Below are experts of layer 5 (counted from 0) of a mixture-of-experts language model. Rows are named router (the router's row for the expert), gate (a neuron's input weights, with its number), up (a neuron's input weights, with its number), down (a neuron's output weights, with its number) and show model dimensions 128-255. Each number is 128 + 24 x the weight over its row's rms, rounded and kept within 0 to 255.
Before each expert's rows: "comes before" lists some tokens at least twice as common just after its tokens as in all text. This comes from a sample of Wikipedia text that the model never trained on. Tokens count by the router's weight.

# expert 3
comes before: " |", ",", " (", "'", ")", ";"
router [145 128 127 138 125  97 142 107 139 129 128  67 123  89  96 147 167 108 118 177 133 109 145 152 165 113  92 118  89  96 111 119 110 115 122 150 141 103 146 153  90 139 125 106 113 113 131 101 134 156 148  92 146  97 138 149 152 144 117 210 161 124 137 149  89 123 181 111 145 176 137 122 118 131 143 112 142 140 132  96 127 126 113 140 117 128  97  96  53 139 131 106 150 132 141 139 136 148 133 129 124 102 104  92 168 125 106  98 156  94 110 113 144 104 160 151 133 117 162 118 102  95 158 104 128 116 138 148]
gate0 [ 95 149 152 135  69 120 123 111 148 150 101 145 137 121 134 143 120 127 151 177 121 120 143 140 146 115 105  86 109 120 115 130 111 126 123 162  92  96 147 117  94 137 140  97 117  83 126 158 162 152 105  93 131  95  87 159 144 122 108 124 118 115 143 150 107 179 115 122 129 100 118 105 162 103 189  85 147 142 143 131 155 121 121 115 145 160 143 142 118 134 126 107  92 130 124 134 155 144 116 130 139 123 123 102 130 159 131 117 148 129 130 115 143 146 124 162  94 139 125  72 179 155 110 143 103 121 176 170]
up0 [137 148 132 154 115 137 126 152 125 129 125  95 138 141 131 169 113 153 163 106 153  97 129  93 116 133  88 193 112 177 155 115 159 117  94 147 132 125  98 126 152 140 133 130 131 155 100 125 145 137 132 151 131 142 117 139  66 140 138 140 152 129 183 152 127 124 150 134 132 164  94 136 189 132  95 123  87 117 121 152 128 142 116 116 123 162 103 107  92 153 106 119 148 171 114 110 151 161  93 133 141 145 128 150  88 135 127 140  91  93 119 136 120 122 106 127  91  91 123 150 126 107 155  96 112 155 105 142]
down0 [148 107  99 127 133 138 144 108  95 143 125 130 137 125  96 102 176 129  93 155 130 122 127 168 114  76  96 149 124  83 118 100 154  93 154  95 162 137  89 153 127 113 129 102 172 153 125 128  99 143 151 137 166  84  99 124 146 137 150 126 144 129  93 113 115 106 139 149  91 115 120 134 142 116 159 145 178  81 140 134 117 143 115 142 130 117 108 184 126 139 128 146 148 149 166 134 134 102 106 127 164 150  78 107 147 112 144 111  75 160 136  98 122  92 181  99 110 117 180 129 122 135 108 123  78 136 107 142]

# expert 11
comes before: " the", " a", " to", " by", " his", " their"
router [124 132 114 133 128 118 155 172 119 126 127  88 112  92 109 134 155  98 101 154 104  76  90 142 142 106 125 134  89  98 120 113  83  97 110  92 116 100 152 134 121 107 124 103 135 143 125 104 152 117 161 137 137 113 129 124 126 137 111 165 150 173 132  89 112  92 131 150 107 134 133 114 107 156 126 101 151 138 125 136 167 155 116 125 106 193 164 113  97 111 116 139 161 168 140 129 126 128 129 151 151  88 149  98 121 140 141 126 174 113  94 128 107 150 131 145 136 108 154 129  99  96 190 112 113 121 179 138]
gate0 [ 80 148 116 117 132  94 116 120 126 129 107 131 114 142  75 104  61 123  60 153 145  86 115 129 120 127 141 128  92 123 149 140 109 126  90  88 149 124 129 113 135 116 121 115 139 117 115 149 200 130  94 148 158 123 160 146 144 131 160  66 146 121 153 125  84 136 104 106 169 146 168 129 146 109  82  99 158 118 133 137 172 141 168 148 147 111 118  71 110 127 131 160  90 149 144 155 134 155 121  87 143 186 105 121  82 127 144 124 141 171 110 147 130 133 119 122 127 127 106 115 129 137 122 105 120 149 110 149]
up0 [ 99 153  79 111 117 105 158 115 134 125 103 112  93 121 100 105 111 150 142 123 150  94 134 153 104 152  83 118 107 133 164 115 105 120  94 121 156  72 130  86 126 147 109  97 111 140 159 116 130 146 112 130 125 151 113 127 108  92 148 165 144 141 122  70 131 124 107 112 122 166  91 127 140 120  98 161 107  97  89 126 178 117 138 159 160 114 133  86 130 147  87 148 143 122 151  99  98 157 129 148 126  94  85 156 118 123 135 123 112 119 167 127 130 154 178 120 122 143  99 133 137 158 167 118 121 156  90 130]
down0 [118 161 120 137 120 132 132  66 126  96 116 131 177 136 116 125 118 123 107 161  84 162 129 120 131  95 139 113 116 150 136 156 129 167 107 128  89 145 131 142 156 132  78 143 158 102 104 141 167 100 114 120 140 108 109 110 124 105 132 130 137  95 177 162  74  75 161 152  94 128 136 148 130 115 107 132 149 110 154 122 189 125  89 133 101 131 123  68 100 125 184 102 149 145 143 129  99 134 154 110 115 107 148 144  92 105 118 137 159 135 167 109 160 141  73 116 162 152 143 115 102 135 133 158 125  92 140 141]

# expert 8
comes before: ":", " |", " to", " by", " in", " a"
router [136 119 147 134 138 139 153 146 153 101 143  95 122 126  82 172 145 119  61 148 149  63 120 147 133 118 132 130  98  89 110 104 113 113  93 126 126 123 139 120  89 121 133 123 139 143 120 109 152 124 122 111 157  98 119  99 153 136 130 159 157 135 126 106  78 144 136 112  93 159 166 118 123 171 146  90 132 151 142 129 187 149 139 109 110 156 128 139  70 130 143 145 113 158 168 133  95 119 136 124 108 114 133  78 133 169 141 156 138  92  95 130 120 137 160 152 114 134 143 144 133 123 151 121 136 112 114  94]
gate0 [106  94 112  86 123 159 133 127 137 153 123 138 147 119 111 105 104  87 160 126  80 147 126 173  99 140 133 129 134 116 169 101 143 143 110 115 157  91 161 112 103 107  83 151 112 110 105 121 122 160 107  90 142 101 131 104 112 122 128 151 136 121  87 147 173 129 159 158 115 109 124 109 123 101  84 112 151 199 115  99 166  93 149 121 153 113 181 125 126 146 114 113 105 161 166 151 128 174 178 101 148 107 141 119 138 112 106 182 169 126 119 171 123 110 146 113 184 117 135 153 180 126 146 116 141 110 149 104]
up0 [135 129 111 147 139 152 119  79 136 127 121 161 159  79 125 112 134 173 104 133 164 186 132  65 127 109 124 123 141 142  92 154 122 173 133 134 111  98  99 127 122 150 180 140 118 122 113 142 106 126 141 135 148 129 113 137 128 140 118 131 111 183 142  95  84 147 164 164 161 138 129 145 123 128 110 115 143 149 124 122 101 133  90 131 137 134 116 104 137  86 149 133 118 158 100  99 146 100 119 183 146 134 101 123 114 151 143 120 128 115 127 133  80 119 161 154 104 125 140 128 135 178 114 130 161 109  66 140]
down0 [152 156 158 131 150 132 146 110 102  86 116 124  87 108 142 106 185 108 135 115 136 155 120 143 129 152 105 175 160  90 147 173 130 147 124 131 117  91 119 118 158  97 118 127 175 102 109 160 155 129 135 106 112 142 130 166 124 137 120  95 108  83  90 139  95 158 130 151 109 122 151 135  74 153 122 156 106 102 142 121 110 103 149 147  92 151 127  83 121  96 120 126 110  98 131 129 102 158 162 125 136 106 138 125 148 153 121 113 118 124 154 139 172 125 169 127 111 101 112  90 119 121 149 138 129 120 156 128]

# expert 6
comes before: "\n", "s", " The", " He", " In", " It"
router [129 102 119 135 135 112 124 136 142 133 181 112 143 116 134 149 112 114  98 133 109 120 116 168 115 133  96 111 119  98 128 148  84 113 125  97 144 123 118 143  96  84 177  99 143 123 151  92 172 125 119 151 139  83 101 114 132 146  96 189  91 145 152  64  81 138 169 130 131 134  84 116 101 161 152  96 144 166 153  92 138 105  99 105  89 162 121 104  66 136 123 122 111  87 157 129 119 157 114 136 140  91 130 132 128 118 133 138 118 113 135 141 166 168 144 163 128 144 131 120 135 103 152 144 123 120  76 140]
gate0 [173 139 104  89 124  93 106 119 165 150 156 117 121  83 111 117 136 151 106 128 153 137 159 139 102 115 130 134  75 105 144 126 126 119 111 114  94 135 154 174 101 160 168 120 120 147 105  86 121  99 130 169 115 117 109 120  96  96 147 125 112 134 114 116 145 110  99  99 100 137 133 124 134 126  78  89 161 133 147 108  85  97 116 167 123 131 142 136 123 101  87 109 124 113 129 126 139 145 118 150 173 128 111 137  95  99  82 134 118 152 123 133 153 142 153 138 159  95 104 138 108 120  85 124 143 113  92 117]
up0 [137  84 115 152 118 118 144 101 133 123 112 122 118 136 137 106 126  90 118 171 122 138 138 129 164 147 138 116 147  95 108 150 123 129 133 155 106 107 121 151 133 137 116 156 146 153 124 108 123  91 157 140 114 152 190 116  88 113 101 140 131 110  88  98 100  92 136 127 134 106 130 141 124  98 122 146 139 128 152 127 170 148 150 123 103 106 115  97 131 124  99 142 129 131 169 124  98 153 159 114 139 123 134  81 108 203 118 142 111 147 156 115 114 158 114 116 124 140  99 153 157 105 137  86 157 159 110 125]
down0 [131 123 147 129 144 138  94 115 115 133 118  92 141 131  96  87 168 105 145 105 116 168 129 155 127 150 138 106 152 106 131 162 116  91  89 138 158  92 164 170 157  82 138 135  54 120 126 169 154 167 152 121 113 122 138 134  80 106 138 144 141 157 138 122 137 123 152 132 176 125 150 158 134 119  84 126 195 136 138 162 167 150 151 133 130 111 109  86 143 128 175 118 146  70 117 162 163 118 113 111 125 155 102 129 115 106 176 153 142 140 123 120 114 123 152 165 136 105 131 141 151 116 149  84 121 174  77  93]

# expert 4
comes before: "0", "9", " |", "8", "2", "1"
router [113 110  95 141 106  54 141 146 149 110 174  92 113 102 115  99 154 118  82 119 127  77 169 136 134 107 123 127  91 119 119  98 109  95 118 119 125  84 136 168 132  93 121 100 123 116 130 117 124 137 140 112 129  87 101 129 143 178 133 166 137 132 145 106  84 130 120 169 132 145 150 105 122 152 149  83 149 132 135 151 151 115 145 152 130 169 134 118  59 132 121 142 127 138 115 176 115 144 134 124 154 128 121  94 144 135 100 170 146 114 142 144 117 150 173 133 130 128 141 119 123  65 143 120 147 149 151  92]
gate0 [146 121 156  74 160 161 138 166 127 117 102 154 135 161 118 159 138 114 194 152 105 163 118 127 108 142 139 119 131 155 106 114 102 130 122 104 130 127 119 103  79 150 147 171 146 127 153 129 129  95 101 130 138 139 118 101  96 140  99 106 135 151 150 150 122 118  59 145 120  99  98 170 119 100 118 137 109 136 161 153 146 145 107  88 175 109 125 103 144 165 126 135  97  86 124 104 170 122 111 159 112  96  93 126  97 166 147 105 118 137 159 109  95 135 153 170 122  98 132 167 104  99 127 108 126 115 136 119]
up0 [153 117 132 110 126 156 109 179 168 125 168 123 130 111 118 143 131 125 139 145 137 135 162 122 125 158  91 175 124 145  75 127 117 140 192 102 115 119 115 114 131 145 112 132 175 138 120 106 141  80  74 128 126 134 128 113  88 171 133 134 131 126 145 128 110 136 114 169  96 118 118 125 118 132 113  91 125 157 140 133  86 120 108  85 142 122 162 110 122 147 168 132  99 114  77 110 189 101 110 141 146  64  94 115 117 115 170 158 141 130 120 112 124 126 149 161 168 115 145 144 127 135 152 123 100 107 133 153]
down0 [132 157 106 151 165 139 126 156 145 118 119 103 135 135  79 107  95 153 119 164 141 142  93 113 119 105 133 146 114 118  74 120 126 146 127 149 114 106 128 120 147 150 144  75 169 144 109 134 126 105 138 124 105 120 140 151 140 103 161 126 141 105 113 126 113 118 128 180 116 137 114 110 114 165 118 117 148 117  90 129 145 127 132 186 151 119 140 106  87 132  99 142 106 132 115 104 117 149 126  87 147 149 168 146 141 134 128 199 177 159  66 121 143  96 126 108 123 136 129 176 139 149 121 132 136 145  98 131]

# expert 9
comes before: "1", "2", "0", "3", "9", "4"
router [144 144 141 111 109 121 134 114 140 143  80  62 112 131  64  96 129 107 149 170 149 106 108 154 122  89 154 104  80  61  97 128  96 103 136 141 123 139 154 138 116 117 135  77  87 144 111  68 126  97 105 109 158  97 135 130 136 166 122 168 118 132 101 104  83 102 153 147  55 159 115 130  88 154 118  79 147 117 135 125 145 142 117 152 105 181 145 110  47 109 129 152 115 134 186 130 130 146 124 108 145  58 124 122 128 112 104 119 142 105 111 138 145 135 117 123 120 130 171 142 136 123 138 132 111 135 113 129]
gate0 [ 86 113 146 159 141 129 203 118 121  97 138 129 148 133 148 126 139 124 166 148 125 174 118 125 117 124 117  93  62 112 108  98 110 135 114 131 176 109 161 131  99 150 113 152 161  91 142 131 103 143 133 149 115 104 164 143 135  82 140  88 122 115 132 110 113 150  91 157 134 120 133 122 111 104 145 110 158 109 115 129 142 158 138 113 105 143 137 148 140 132 137 158  96  85 147 126 105  97 116 124  76 120 142 113 148 116  61  97 152 137 144 112 122 128 138 136  93  97 158 160 102 134 157 145  94 117 176 151]
up0 [105 177 156 126 138 129 149 176 149 163 101 134 114 128  97 133 135 118 121 178 152 112 102 185 108 126  94 146 134 119 138 119 107 130 193 137 157 123 122 119 122 126 135 143 115 163 114 117 160 136 165 103  90 134 132 124 157  86  92 112 143 138  92 120 116 105 145 137 164 137 129 155 174 123 108 155  83 112  81 137 136 106 137 131 116 116 105 166 107  89  86 140 124 120 118 134  90 121 121 136 130  88  99  87 147 135 148 143 152 154  93 168 149 125 128 129 128 121 112 130 151 165 140 121 104  74 125 156]
down0 [130 171 119 172 146 106  91  98  85 172 142 115 174 156 165 114 135 118  98 132 122 123 103 117 107 120 125 100 116 115 139 128 127 130 164 167 149 166  96 148  89 151 100  65 129 134 120 181 128 132 145 102 102 141 156 169 147 140  96 153 132 162 114 162 141 151  93 139 116 110 152 141 132 125  79 109 127 170 155 126 128 118 114 169  93 135 124 138 120 128 122 185 137 103 136 125 129 165 118 148 152 110 138 122 111  93 119 116 155 107 125 138 156 127 135  91 120 122 155 120 118 140 144 141 162  91 168 137]